Weights of a small mixture-of-experts language model, trained from scratch on English Wikipedia.
Experts: 224 GELU neurons an expert, 2 picks a token.
Training: a variant of Muon for the experts, 965M tokens, 7364 steps.
Below are experts of layer 4 (counted from 0) of a mixture-of-experts language model. Rows are named router (the router's row for the expert), up (a neuron's input weights, with its number), down (a neuron's output weights, with its number) and show model dimensions 256-383. Each number is 128 + 24 x the weight over its row's rms, rounded and kept within 0 to 255. Numbers have three digits each.
Before each expert's rows: "mostly gets" lists some tokens that are sent to it at least half of the time. This comes from a sample of Wikipedia text that the model never trained on.

# expert 10
mostly gets: " in", "\n", ")\n", ",", " In", "In"
router:124153087129163114095145085117120192101144117123181080134133155132083133096121088103112129157153142098141114128158127127130153146125157103131107205147112128107123170140127128102103096130078109119104139119159121100136161089139158105080114128159137116141093138130131091112133121112151105171123101127137126158129127130142155106143116124104137131129103099137160142136082101128133130128108
up0:108109119132117132136137151117118124151150121121104130143139123134154090130127103128136116101128121116112128118136163137152137131133131164111087135107101149135120137125137093149124116094123127115073131121120121161099089148127134108113199135134115176108130112132129112130090140135119149078151131112119126145143127144110127078138138141184102125143084133094133172140111136134121125135119
down0:111094120146122129113087140119135093103151165150123121157111172172109093158104180116126126144124103162207115100149097099141116140115144125146163144122134181185133107109154138129119123137130127155092129166157175086134133142167124128091142096086191056137115115154149154146140174090139119127146075145152114133153137097149091140150088178152106127142149117115145144135144115070104161107135
up1:115152147118109125136120091118106102136130158124152135113130109159091136096110147079186119166123119112117074161135130111186146145109136078136146187144128155122144154152141150144151100158160108119133138113110165119147121128152113139106159167132138119150171164125112138091123148133129124128167154102181085147160130085151123126140109115126123127104155129099133108111157104114169152102142
down1:135148162128099165123167162154149102138128131165166127142118155164111149123112129109146083132167099091109118088143123091096140175116106108139090139127140138161139157120155153128136117138126121115135083139056133124117164114108127149138159129117094145115132098121105182149120114118112143125107136131124101086115105077154148114146079138140126118150164113122108102132080075120111074120145
up2:111127116142159096127143128131076126123125106142134145115148124119120130116117089084088140135096154127101092105118173143116137094119123153144148165147112166160139153122069136164155169111083117145107145103140152184103120110098159105131132148107122143146129156089126131119104116130094153125127162122128159158165126110142098134109116111137135143133143120123170165146101126127145143144133
down2:170130111121103156133103142160187188118136142142102129128134129050101112128115118141124128171105125140149130123147120117124169131130099134126101113143148143125114061107127119105136185159099144101122123140127102101127147132107106142123116122042116114125147135170145102128103110159077139111137098109130102112100159166170170118129116133156129153127130127076120145143135132127135142086099

# expert 8
mostly gets: "201", "202", "200", "199", "197", "198"
router:164129114165183100176114129144155161153128079122129107128179095119082095115117146136128137136132104092144150122120162186116096199083145169167116144149133129167182082150088135100120127139116135116126057148163177105104122164087110125113110149151159135167074121147102127107106107119110090135125120170113160154118156130128137134137129100132157148137138091123102136164111120129128117127116
up0:141153139175103140128117131157110109101147135150118127135151157140132099148102129207080109160104122128146144135125135150167128116128137108079155136154158145152082161116141134148133078135150149118188114140157108157146134164095117129123157139122056152150093118142135098135144117128148128143094165107091186173107126160169151121132126146086121124125171153141111108135117093142130103135091
down0:158111141096156107147115117113148114114126154141138126122158121158119105163126138121149131127112121129137130143093083141085173139157132118166178142108144136101156150104140107123163137104055108142123122117127114104112108117169100141125128102134197075103098142107163149119149140127132114133145116139126105117132124152156138140111099135155122159131110122134134129052145112135141155105143
up1:151167175117102110077103134130084133134144142115115122144146109150101122106102103072129139135133121194141185161135130115134118087134121134134131166156134125162104128124189144145110138141112128108127131139149058142115151138125126094115146137131183111121085135130124132153133063071127104096164092150114168116156104080078139109155084133120115120110140091102149124127104106136181121110128
down1:085136084144127094137149106112126101113112117095162092105159102129103138169144145166124130156097146131122124107155159187126135145122077139098102141123098142108100123118133142095158117101136133149148119101092170141102093150128099121124101138203120143112144137161087149118068150109101151139092116098204128135082145153099123167100125130106150167148134175115170135124157127103115119097173
up2:172149117108137146163123169142102120146123118133168094144130186146120089130119138092118143134109164076120087145131153163161123146127141146149132150098093123090124111113102128141166117132102118120122105148127176170161146131139144137115157119164126126165134148128123108148111164163109109081133138157165130133174098126181141103128142137130136134132106084140127144140111204129098139088136
down2:149158140138158155193092146167122155126138093111155094136109110127107159133114135129148151131146123128127106136131146075144130165175117142131176128148141135114136120105124110132111129173112120109114128126109122155113108154101112093151146127138134157094112112086120136160094149102100123136127125119144133118110143132117101152153087155128164136116117133135107116086108144138134142083124

# expert 14
mostly gets: " the", " with", " by", " of", "th", " other"
router:126159153133121102085130070130122134108135126113114137134137098099105106129113121106126156150154116156141121162134120141105145177081126128124101139114108141163159136148109141126078104100145152109119131102143165095141110120112119116096141145137172138121124139153128130148096093130123117138120092148111133181124110132150145143173137105101125120133118103140112137144141102117112110098128
up0:180095156109128126090150127157128122171123136109112074140139143153118077132111153129127108079106130083146120137095130115157131129058137105155105157097137125085142135108106126125156140159130125112155115130112157073134138130130114110139034147144113136160101105114133112091139172141163136135120074135136138141127098149110131149111124120124111111129102078125088124124085176116147137128109
down0:133120096135182116111070149128115125132157148084164120147107155136104129115125088135155111129123105172143124126150155132136098146129107113084136150115111122155098140176119085177099109150102158129139143103087091128159129120135113164119131141094197127127134132127173142126117157146087149096119157127129103156147160153135148132137144101148139128099138130139148113142110134075131080119103
up1:114122149169114084141083139124106138108161153121104113114123111121145101121116114094148082155113134125126128113140110155120136096071128136142143120101103136136112104128068165150139149148112150094128072116105073116163114112101104113134130118147167149118125123114144082118156108170107073141119123132135149157130074103144124088142135118135141126114119101090118114136135159145100108125116
down1:097157118105086130088110124116150132169140133135139140140092112112120135100142156109112163128124133108100095154133143103128139142136132118112116124115097141110165087150156122124106078142144096111100108112151101129130111104123152141133127156127152124115083106084117156080153159112156117127135131107117102092087102134122136090129120125115140147138106153144110118140126135141161113143112
up2:127100156107126139187124163127164129120171125151122188125140168115122153148122136122155112144106145164127119113093135134089117135115104116142114116147143124157118129131112142157159092088147158131215113129119177138067112076155126121112060134131170139099120096117140131107112158128145116094111142125064120143101148130138108124155128074104151141154126135155119115087129056140152123156137
down2:102080119121137110130136122104149121124154129140129141131096155125121115145080122098123106117122129116127116177111080072151155091137126153141138094105169114168144145083185140098099100139127126125187157100126160133121097111144167191109109115157160103150117162150144157091125145129122111161132134111180126130127187105145141125146107108166161147072119109093107106174134144112124130159135

# expert 15
mostly gets: " John", " USA", "ina", " Carolina", " York", " Paul"
router:118130101169130132148159115151177168106137124129123136114120163112136152145107102148132165124097105101120167119145112145124078138130137136146130159121141109105133129140101143144109148125108140084137133113134154124161167130097105121138156145125125112152094159162124135134126077095145068121129080122131140119115151157155150099127135132106131151111112110118123163130139118170114141120139
up0:103106156171133109134153130124135145124128141115119128117134143095111104128170138130096155130111098088119168145181133136123120136154136136093112129121110126145112082138125165153152131091114147111106136145155106156076084130074125143130163117103133137147139145134137093163123170157118102086115108104076149109136073116151115125131099109120149156176117127120107142105128132155131148134099
down0:160110145125094132134129129136153132137113076133158113121113157083132082157153138177132125113127123192050134131142149143140111174133113174098124088151126138164165098120121080142105136107121093103101117134153099146116174144108121090107137133100116145110175094085120111088100175135137138143108146105134152088105082120132132137135095126121142134143113145157129099168164124176157138140131
up1:122129103115123152164121095112149134108130135170151130110148136096135098108122102150126150125141135126144127123121124100160130108145132181145143090177106118121114104117114115099165115106123117136157121069161151149160113155152078072102083150132119082168129175119137149118127146157132118095141139109163160096123114121122139147126145127099170154144114077137129102095109138126145148144194
down1:102102091101154124116121158155126154152134125120123145151147101096169113116117114140133189125077124156154129165121103083132146087101132108128117151111116087087106098135134142072125168126126149144107161129150163118099142133119096164109164151120138146100154187109162106110124133167097134084119158136100113081140137125123101184129123128129126099154071112118133165081122141130127152103098
up2:114098146150109104121144133138169157097172096086160124127128131137120069160135149173145169130155134108133120157124124151110137152134130107120143155103109142131109143163149059111131138137144170120160142123125163148056130111158154130119142077106153141121140116129110123119088140142121145164135132103114162119100144125111117112130114125095126133114114115131141154181108152102151106120146
down2:147081162134087129133201172110161125138154070083149109133122134140114086147163108089165122118144110160138125131150104122108122110143114131126082181123114146143147179134097099157133092103111151167094100116167144172119080120146069133107136157143085115178129098107108140128112157122142137157150106143117144122122130137158122089146124103110161115143130156138112053129161118117084096165133

# expert 2
mostly gets: " \"", " ", " (", " $", " '", " may"
router:139186154124113089082160134114155160129130052124160176085144151124110138125102150139096146126116107152117116143122135128154126132124156123140088136140127140104132120114091133163087101158100114124141105137122106104097076161105119162108109131120145137133143132110120140095135092146103131094144087124138143162146132137131130091176117120127145124158128129136134126121087133136147148163108
up0:139152124160184092143127138123137136153122145086137131093132112128080114105130118152112179065121092106148124118123103132107147079136116115101133134098119129111105120162127109106188111120145129109186120153138128160108141132135153171141120112126171136118115162142133145143119162133146157111120146188127127122145138148146127160172098184158120108127150168134115122115111132137182142175107
down0:163126129131084155121098109096146105152101093165120109123132147130124107117119111124133123114094107110117145100102117133118140143108108130095099139127144123171156143134114129105082181091148097090154087137108164084135142094092126142150129134144146140147147088148118137109140130147140139074090088140136108108116124098116156106102077156117164169130131122098105102110149122130141165107114
up1:117136146152114102149148129112110105151112112141121125116141122160110132119115141144113151142139127093125129135131161119139127107128119088123147109143122112132138122126084115138156133123113129139135088135089141085116130154109163153102084098137103143136056126154123079151130124155152127097137093128127118106131127140121125155136136134123146111122140115159142135128073128136166108103127
down1:118101134130122170093130173166129167100177133173146122154174141121103114105080129094104121181157063115128118131108139127118100118108117115124090146098166127143147122107073152164132105120143137134111119104131086117134075130125122145123151108113121142136109117118159109152090116144144059133144169055127152125137163102153126127150135110102137166117141139124117148126105097105116093099116
up2:146171124100127130120136129185158106127143123142118127104121152143090097104120098086115120167098131133143129140092149158192117117174093128105135151121128120131125084123096082129122114144159143096113158120086130111116102151126161125151136105124127118125237129158160156124123110110124142138131149148098094145127117162149133111142129126142166139124131151161140092109137080117118154136107
down2:128161100125105146091128134160143114114154095156086146133197167105154119152106165143108095141112135130201133116109134102191107109140131154149125148095136164154105117129088107132152141136120106108146143120142127116109082094152125091139092155124123122114107113083141116074112125108134140145154121115134107130120171166092138120116130107113183154132104122138104109128157113089091143167128

# expert 4
mostly gets: " San", " −", " Ar", " N", " There", " Ad"
router:143115088119132104167161111145141149115126118153143140125151096135130113098091107150144155112154126100118150166152168140136143160117130162137121157177103119100178132139090132135115133131089161118134129117131137144110144159118120117093095125160172155140121134162087129128131160081064141083134158126140149162152134177097128147137107123134125134126096136115110132165138139154126139141127
up0:134150082118145188168138136146133124126134145135166123155115150147119148114117094129147115124132149109145104123218127113133095102147124174151109155124110140132164059106131127087150136148146131138164144190110137136155210141098126152112118117115088132116146121173097069139121125135102072145115165153105070103140102165112128133122120099123132148171120129126174143149152124138112114130102
down0:105127124144125093135083135102149107154129116145108147149115127137190150098150100175089109104113096164088110157146135154157131090129123111141117120127110106129118102080143084105120109112113123141084178144112116129140134102106095152100148112120147095126138118128153169162125159111121142129131106111136110112133131107130155128170148137143122098112187129145135116107179170128153123116132
up1:120062098147095120149156089146179135135132102095125135111154097115130129143114122142152184183174108132126114115131105092154125080130087112115133117135108157142099089163106136132124110120126097112150164145099126112126163100115124148143161183153164106151137139150131117100161116136158146143101161138163153124148161156107115123087153144128109169117132124100163124152151135135122124159076
down1:140108099127107100120138104138217099114146093146145129101165120125146151133143120123167177144126124106138173127145147122082110173098110116124115113135120142193124100164117142153155115161100145125132135128134129112129114150126149147123154117113116084121102156101135133147151114124146134138115126148100160144133154156098113111138127125143127133140150142115141157131106119116120117125174
up2:134112183108174130125100157134139132146143126083106122145136152134120122149152163126147150090130133115117133113132097135111099097107109084131146162137167109121111106131124131153117130166117132116111144155131120103136143154138078170136174095087114178157154121097126141108139141116153126101137091127110111146144153133107137125098119097091113082102132172092118121109118142150139105136135
down2:167127121104189091107124117146137129121123157089121119140142159093127138113166151106150112119118115124134171118104155117123125144150153146102169147063111125130159088143125167153127147095100111152119119134128123102139088092125175119125129109138113103105160142130079122178126133105097137105105115142137112140132173100144084132144107141137146117126121101147158110153157103131133108095124

# expert 9
mostly gets: " and", " or", " but", " &", "1", " from"
router:128163107139127096117141143125197131079095095162126122123156081163128094130106095123178143129168121087133140131143149167112135127112109153122134130176132149152126094122161121160114176087109099119153139155162114116149159158100094123077146105194153115149096149141098066100126106121161105113156133142117167143128158153120119095142151143107118173137121103122085158142124110164114149167131
up0:106152109101146116086136139131148130104140119099121129115115119104125150104123128126117103122153119141139119126144119129090121115109134136088137126121092150138095128116137156113098135153102137138120091144101154174187182120117137139121164126142116142168182113120160145119088120128156169122156148149141117121117123130111115112082114167132123139142133149140105134175131086154124133104111
down0:081131082149134123155120132126115098088140112112126100077165179116093121198115140101127140097128142120128142092114144126140149122128141111149153108141120119109103128172196119145167133173132119129095136113147156125136116168106150153124078126137129127138122114163173143125096140131120121089122101141118126132109142095169139121144146084089172126162121113167114169103102162109152119146147
up1:116125125147149094122103129153136123090115141130148152133118123130125146120149082072182125134151130122136162129119114150116102110089144134118106169178134127103188139120168084136144095070108104136133134131132129156144145146152138112130115111120123140141095157092122107163132156152160097119172135117121067115139106123132124092122119149149125086121158111133124161103139110154139102143134
down1:126163130160127110105111137146103085101160171113114117066133129093101151149122168174102133112130163114135160142098149146104151124114133093179139119111114109090172125128113112087120114152109087103126114146123101123113114135144158137127137127166128094095148115156155129101079137128096156092110122120147137121144108108102105135119124125129091144125141107111107122162146136172136112159164
up2:130154121098147142117102133131110107095143138134136092087140143145110120127092116121156135119136178123117207109141136084098102104135128121107138153130109103165083080157163163130105129112135125124122163114123093128128146141128159094138158135108098082122122162182165126136115113133130068094100091155098125126142127144067107131143118163160105124138125118139144120123097083107155161110151
down2:104116127158101129131131134148106132165135132152139090099112140144153092101149125150111144173157173144147119142078128120127149142128096135151088142145143132133149106107130139131156158104111124152066138110122113097103157142137125129090097129115108180155105152079117149137131129079117152198140164110125149123155117086101078108138109123089120166149087133107147146166132068139090122097108

# expert 1
mostly gets: " D", " de", " La", " K", " S", " Ch"
router:136119139108142106143116157126132156136082144151135121092152116105125130125111094132104131158127115138137127141124140134142124204093161106149109115166089115129128132155120147155106135172111141111149104136163210111106130150129132119104119152167133128157133127145119135139058117146101135113123087184127144123128135154129130100171135113117155125167104095098117149166099118129105139132095
up0:123135125082130112113112129133099134140148150092133148131102167144117127131117136142143103124125165082133119117130135125157156109144142139102126157126130149091187106109113118097124147130131160124104130108117159150116133110142089118086104109167119130117111107149204145136147153157169129117132111162167117154111152101084107098127146125151141165148090103125149148142107121151131090144103
down0:123169087126174125152137127129144150117147132130152109114103152126167161157135122157135141123132161162133134106109139132187175150144103135084128171091155134089146115106139113173121150133098160083139158087141124110131151140172128164135099124132149179093106100176112158137115133167133165088133106134129131119125156079138105179122152125131129140131151152157152141154094142132114126120146
up1:115140178155146100116090135137134140152117095120156120165116117122169098120133121108129114131129073113090139136119130120114151121109162135177107118145135111125116151114116143128080121115143157122180134140150140141106123149113154088108109144155154106110140151124142150127132113137127106140138097125133142132145136128078116111139146148121148130112102134134181110121082141124165124137127
down1:100118157116120149160141130148116184135131126138172090119119157148127111109114137109133145142132131111111111095113176084146159120103120158125127116131136146149111096083145111149162119132136139132169108152122128106109149142139122156153140144138069147127131119124148110150092083122133137139094130162140126099138187134163112137109120123125103140118138166100131122143133124143150132116119
up2:092117155165127146195155143100128143151118083108095095077136151131120125122122158136114108126099157116140139135118098147129105116153115124138147141174148115119131126177139142123128151095104146115145063138132144124126161183105095137113068109114098129105152132120131108124091125100101151148130116073127139099154154122134111107111097151112156099146106145148084129115176095082158127139137
down2:109106126114104104120114118142116158180107110110172115159144109121114096134114100154135136154089119093127116125068167206101084149123145162121127141120091116159163139136131121099088129093109155107117160127131120142157163132165098150104129137106179125081150154105149148091110153139173127154103145073132157091113151131140127162144128156139081137122101129129160152145144147122141181153140

# expert 7
mostly gets: " |\n", " States", ";\n", " out", " him", " them"
router:130139129134116105105127125144160126126090062118095129128139114053133137126159120117123177154112118126159116122115140152098103124133151131160125169117135150102103134164110137160127083111111127111098135140176096103127176127094145126101117160147136072142127127130127126084141126148114151101111097133118156103164150102125144129152088123144132143119138131126120147159125120117094154121104
up0:118148131153109059185149094123114129140131089143137104133121123133101105088098123088126189157108125115146163175171155129108109144159105152119136142152134099091122123144152162150104114072126105129133127155140099116093159160139112139142175154126123122160119099152123098103136140145140132136168116097178151145124125127083126146132112150131168106133170110154117124147125090139120124156171
down0:128146119107144164138096098162116178141129118090129132134148154131095077136166158116086156157128149119082127118134163139125100090120142137134147097149140176122128117135116157165137104076110151114110134169145124109136202149100144145122141157136127089092095146116129143156128133106168133145162141137127130214143093178168100114140108138127102137155124164175118149156117146115093123129097
up1:103102117097112102165105129134137132144127139123151120105144064136142131118158127118140152118140162057114116146076142101076108118127113170130150124164116128093116119174160135118101159140140120113098131117154104140122114084147117166140127113158137135142086120159142143172145122132129119113153145140082140137076132143103140139087113098110143146133126101136099120160129106127116148141132
down1:090133130128123122123161146089110125132145146129150103136135137087162125137143165137127112122153111159114159122131096155105169123078160084163153082098120105112110131126161140166094113135123143143114159117138122157133047162159165129135095100093128126099134166155173085118116108110145133134140122086124134100154128108104117101169165114087128100119132166165136146136147148122092126104143
up2:148130133131145131118115128148139120089141119109103105104142155137093140173188107117148133121140109120157130110106127125144110114153117133152109112136135128109116122103166108128131124138102151127103111137181110189153158126125138117125155124146123090165103132126114170109125142113131098158089064096159125126166104107071093152168130151128166114124086143137161117158130133094174171121117
down2:112122160134126171103114155124143132098096097164127125139141150115143161145113142107123177128126153141157175098076135078106095117132128184174109119123108101156103142094136123106107151079139144118109168142119129138129168097151084150122138121085084128125134131138146115114128143129097167126075136100098147169142151086155114111114127134097153154139159104125145144115133104124134164131134

# expert 3
mostly gets: " is", " was", "==\n", ".\n\n", " are", " has"
router:123107152086136113149138129158148135130119105178165114093169115108080147104128127118156146146128152115146176131112118111167131157089108142164091112153116128123202130163100133092109117108105128127141078176150144118138110169098129136116106136118155093147093137100160146101136127139105107124109132181111132161102154151145110114169089110167135151147145146130087118156128071152092123125087
up0:111144155108107175086123131161138122125129133116135142125113125122080104104097104085138130137111160127126113116092147113118135143152135124172105142129121121180119121157131156123122111126124110122110147146106114123113127124112160135120087146094143130107109088133135101131231132120094165131147146139085126155118128146123117099194128081155140159144134115095121126118115086131119166157131
down0:140136128134134127133113141121120127138094144124111151149141161135143135126149144156112140144144092159191135128126066123117166119099142133141138112148128151124127143096108121174137158120124125163157130095124106131146080108099098117092190117151113130128121131128150148178100129111111141121064166137177123135157105104109173144098202131102141142108123151143143130177132159109118112107104
up1:147132103146146135151068111162085116122143145094111125093148118109119154129135088126113116107135109145108122113124160118157206123104170145120136186127168119120130170116179164158119164123118156130113136102092122181100125122153154114135157119123115113108149140151158116140125116098104092136144079112185161149099139100162124118100155121147125114134070131107131133149153113129129142104112
down1:154146112137121148145119128117162135110125136121105146110094099127163127136154171100134156131107158156123119167091132133149099134099097173152149132116064145122136095138128103154138087125210137092097117098116115102109133120157138145146146097114130131119087147100168121122108125148142142165115168135114119121159130080064103140094086116127094113096143154137121156120087108123116165145130
up2:146054146163113123152125120108127139128128141128082104112145137163137106119128116134097151153149128123164117115188113109115154121131080135089115181138116074166144096119113109160165128180110108130116114157139073154114132146160163112117150153127120116140115126145151132172122154121141160166138147148070137112117103130146117104157147092149153094118162113115116128114135107122088118110148
down2:111109098098161143157122136144165151108079139122169125139143135086149170117141127129150128141120120103119143139074146104176133135090112131097113177134156114121138116088170141098061121104123140125125122094134125135131147127134134121156122156158142088162115158149110142124121145164140092094106156072112102108140118138164109093178111167124164131122109119123141144112115167153142157172132

# expert 11
mostly gets: ")", ":", "),", "-", "′", "',"
router:157127136196172123105175121147116129133117135130144166088134113118109104108106102124115137142116124142143137144154129134149127149099184132115119120132115157110118136102016103110108119147100132116109095142173129111116133109128110123089079121154117119132098158147139117110147157116127101101114135152143148166170157140129136118146104127170106106130165086163076160154134105138133088136124
up0:113150163093106188144140131129117115125179110108097100135132097109123115141072099134146136124102147108103092120165180148125135132093140125173149107148092150117093099081136148101137135124140160119130097135112135143081172139137111108151173148146114116139159077177133095153077167105128105126135166078134123124123161136072126130137128103114121074119102158139144121104121100128113137134115
down0:182094079141121100142138136132144139131116123130162109136129128111077159140155162167137107153128126135111172142160129135153125112118116165152156143096160133108170132114116104108114071134100132144171174130115099117148091136111139132116133122125151174140121116131103102123159141126165170130117077139138110156101095144120114124163156104150095115092117092105147074109152136137070130188120
up1:182151146160141131142109113129117136150140142121106169098138144104113142125085150114142150148142135075140128104137132114130106145109125170136145151101199176116122086192090134171144156165122163130136144095185127149147089098126091152081153135098094106115118123116129158133145144111131044147092125091150101140122092135099121133106132084145136117149089160141095108133139130120096122157118
down1:080093141117156137131123107132176101085128150110144095114126118144164137087180136198120102130108128142100153117119164110154181119111124108142090108160103093178138144110122132085131166128108076124138084123098149162088192128129148158106170103140127095123128110107180150107129088118157121141140124135141116120152167116187101185109148148102129106125142113113109127173111173129150109123125
up2:108122138117119148165131130156138135150149105114105123097127101129141200126162136101134160092109173134112118112124138115130107116143114169180129144098137157126107094144149145140116144123118119134129137130119124151138147146132172125122145129069175133132121149141132151110091102120146097089129087152098111148059143137087140110114139112089154142128164137108133107158132120089104123156112
down2:125129106130145167113115135123112131124101206114128149126127121108115111159119168122128115148135099142147144148143158114132124157099143112092139128145123162145133105114153114117147154098150128133119080146172098129158099141145104116112168140171091115115143134086118136105135116116102116129182120120125127111164105136164135108137157133174097130090148097112086130113100127095133151059141

# expert 13
mostly gets: " he", " m", " she", " km", " He", " years"
router:128102130122120153132139111135130137122101129178109121120112134104093132136091106103115149141087136091170183117106148142110104160120146173158102148133152181134133118149112141116106110164116134116136131143111114163131110133107133132115156127122106129146129122132116137109156083125133125114093119140110148136121130116102176091117139092162149155119103140137149187112186145127119132148148
up0:158120159157121107136125164105107126123147121108121152141111112109131125119120173085127077180126138146106118121143133166106099144107164165137117165098185154147131132112082160097128105131127122120109103135100154164102129127144120142106175090151058114116131159129144153118137145129119139099132089126129093111150104145152134120140147100173105169127103121131158138094124170163141113116106
down0:103102123113117100114132131127077136120173111150123114130169163098104136102145094133132134096129134165164129129143152080120159080138088078103105129129110123127125111124140096160114136137109146145123128138144119143165134149156136132130085147135143151141173125152138121101156063121129093165114183110131113133111120154120125104113159120140109117146126088125140151147150130121105150152179
up1:122066150146109148134126149098135115147113135155163129143107146139115142115140165127139137134066085129117109130150109128129161142094115126129138141153103113134118077161113142141123148121118129117094099118092086134157121112172081112137151109115156142146122129131142081162129161121125049156112106120152149104098129109095096142100141127133104123177155125138111141144086098095141137154122
down1:141103155133124157149099141118148150181098098136134133133111190095203103125147128130141118130136117101136087154117156098129149096108120154105106129142182150145126117083190063094124125139135129129120138169147182158129167125172116136119079110136147137149138154102094128102130157125108129112122072152089152129130131111113159122106095127121130129110127160142112122132145121133116107103102
up2:103150152163144175130155115201133118107127102162149134134135113145116142113117148149091130109126104112135119108151186109100123134095140168137110116168114084119161100079118120107102129104142126103116140072099124156118139150140110104127097090131130127102099164173084107191134162114125139126112113107171112151106103122086133112099122145147146137097110089103131123123121142115122132125142
down2:118125131124173111119153121107084138109149138139150123108147115153132069112128133124119136154165151102072114111146150133130143140084137119114136142139166128122125122125129126157104125110172139119142123137144125148142120121125078094149087125146127144051166139129072070134130114127082155150144157089119128103125096095159137105131124142124139125137141117099081146120137125162122101144137

# expert 5
mostly gets: " which", "%", " who", " one", " three", " both"
router:134107141140159151078127147113131166112093128126158115112183136119131138114143087089144159146124126089137118119137121110102097172132127144135153128145142095135161137167131157092088135111088115123104128120135112097126165098124095123107117141134158140129122151123100115114111135115118131126125103165050134137137133156207125131121120116114159153139127074134145151163123085156119119144134
up0:138135103117144171156119172125115117149103114156116156158100135130149153137115133095170124121139163169113144132142127109077102082154137111121134129139122087099163057128106116110136125127130144135162135089116169111153156155124147083128122124138135115153165131115136125130122102107115125121132151158058130131166127140088131127130143093156122118137138142149149105111130111162131156126143
down0:145142071151149103155151143146138114168084099079123176153123142140142116104125130175129157139157092121124072110143154154136129102130120135144132087138142136125124143146156159129103154128112164158102156072135056139124133116158102158104111116148129136163114154162144101122121132148113076122130145104134140129129144148129130155130092147155092136124101125159138132106131128122120130124138
up1:071173168148137132136144127158158104109087124118125116109146140115131154120105172139134138103090108091081127156112092133131111127168118113100129136109146055122137097181127135110130117136107157096090117083118156145101142105131143140151120137099115190157134139126131132129084185147102133120118033144127112110151122126149130087126109130118113125161101200113164136102127127134119163110143
down1:138124136096131145111113127124104127100157106120133130117148156095101160095110170119119125170116073099122134182131115113163138150108113103128146128123114124161145169162132102161144137126123149100120178130114112116142148140133160164167115132117175111150160155116128144138149148109121114163120137151108132150134130152097116161141105151184138138113136133120145109085114084147108144154136
up2:146140124154110150103129138108113103148154142115153160165125115136109186124137093082074115168171127102126125132190129109085152131124128111147151102125154150098109123174124124091099134115113136111128099139150194048147171135107151120119076153123135156095129124159123121127101124141110151143171153155196137133121110118109135150110140115130084153143151104115119107135162123158169102138098
down2:107129129124134123100120162138134153135174105136151134117141106076159111120133116099106105115116114143102105127087108133097135123119103098113107109140119145130130127135132137086125113120147124126143153101133083139095117117128116151072140153131160124176090140085122123134130147124130103134130070138095096136119101129119190157142101144181125105115149122127121144133092130120121166099102

# expert 12
mostly gets: " League", " Church", " World", " public", " football", " military"
router:132125114172135096128146147099147158146087110085141136153136092113109089124113113117095156128135118044136128128132140131141109142093127163134115156155119146144106148119117176133108104137086137108144170168135140112078122141136104137108155108177152147131136131115095135117126120130128101086148147155098137136129119123139157110142142109185108154173091143111148121164158130157071134104099
up0:152109157162157124144153136126137145156127139131128100132135141111140154079106122122104197165136122134123142153112130115160111120086131158148118134125121134115136147155117142093139107111100152112089136113115162135099104126099091142099156127144143133144164141129111161153116119161149132162151125126116103148143134106096136111142118121158089143121177126084113137144148160130131132068127
down0:133128134111133105143105140111105133150111150125163138133147124166154138120098115163139134177078104143136159181120123129135143100093115179106136136092159124156131110133119112104109149134074123110135126117122121128180089122141073129074151126133116185100129104171136130163112122144118125145127151090111065114164087121078189118107127154132136117128127134132131109114151122094111117109130
up1:145114154119160137143151174141142122122110130155144106103148131089157121096139118114157158162131163129122097140106095156156090093149115159124149134105081108117104102142150102114110111134119123137144127116113116167108129121149134121117133113094120136132151127130127124144158156175134096104144092135108129117122152140145129099083136104160121120148101127153090124169123137095138136121118
down1:164095149131173140117105140145117122121129127155114107096130116115159153122137134130119098136150144137151150151115104089139106091134107124108124101100152131135144125128167155131100114108150099175099127113123085120114100135123166123115134134151157108130111144132130142172148180189121134088130094144149124132142082123152129092143145143132137158112116080148074122123123127099093123112115
up2:144107140144102152112107128159134136140156100132137101112126152150075135108170159138128139161156137146128114082123142150103130079141139135141105141125150085169133101097147103136147114114129133126103139116144160125167102108126136098139083119113129117129096143101101112165136151149137152191119136155162127118112142073137139126087104087157170123090136130121165142142155110110104150137153
down2:088124131102096142099099150170169140175128093125150098120154140099133123097146163125143136150116131115101113103153101132094116094143118133191124138144173127094144125162132155105159132154118130134096146145177132121113143081128147135132101128107141119096125131050107118158126160184124133113118129126171105117121124089136176140073143133133099110146136110167151121138141111127131142074114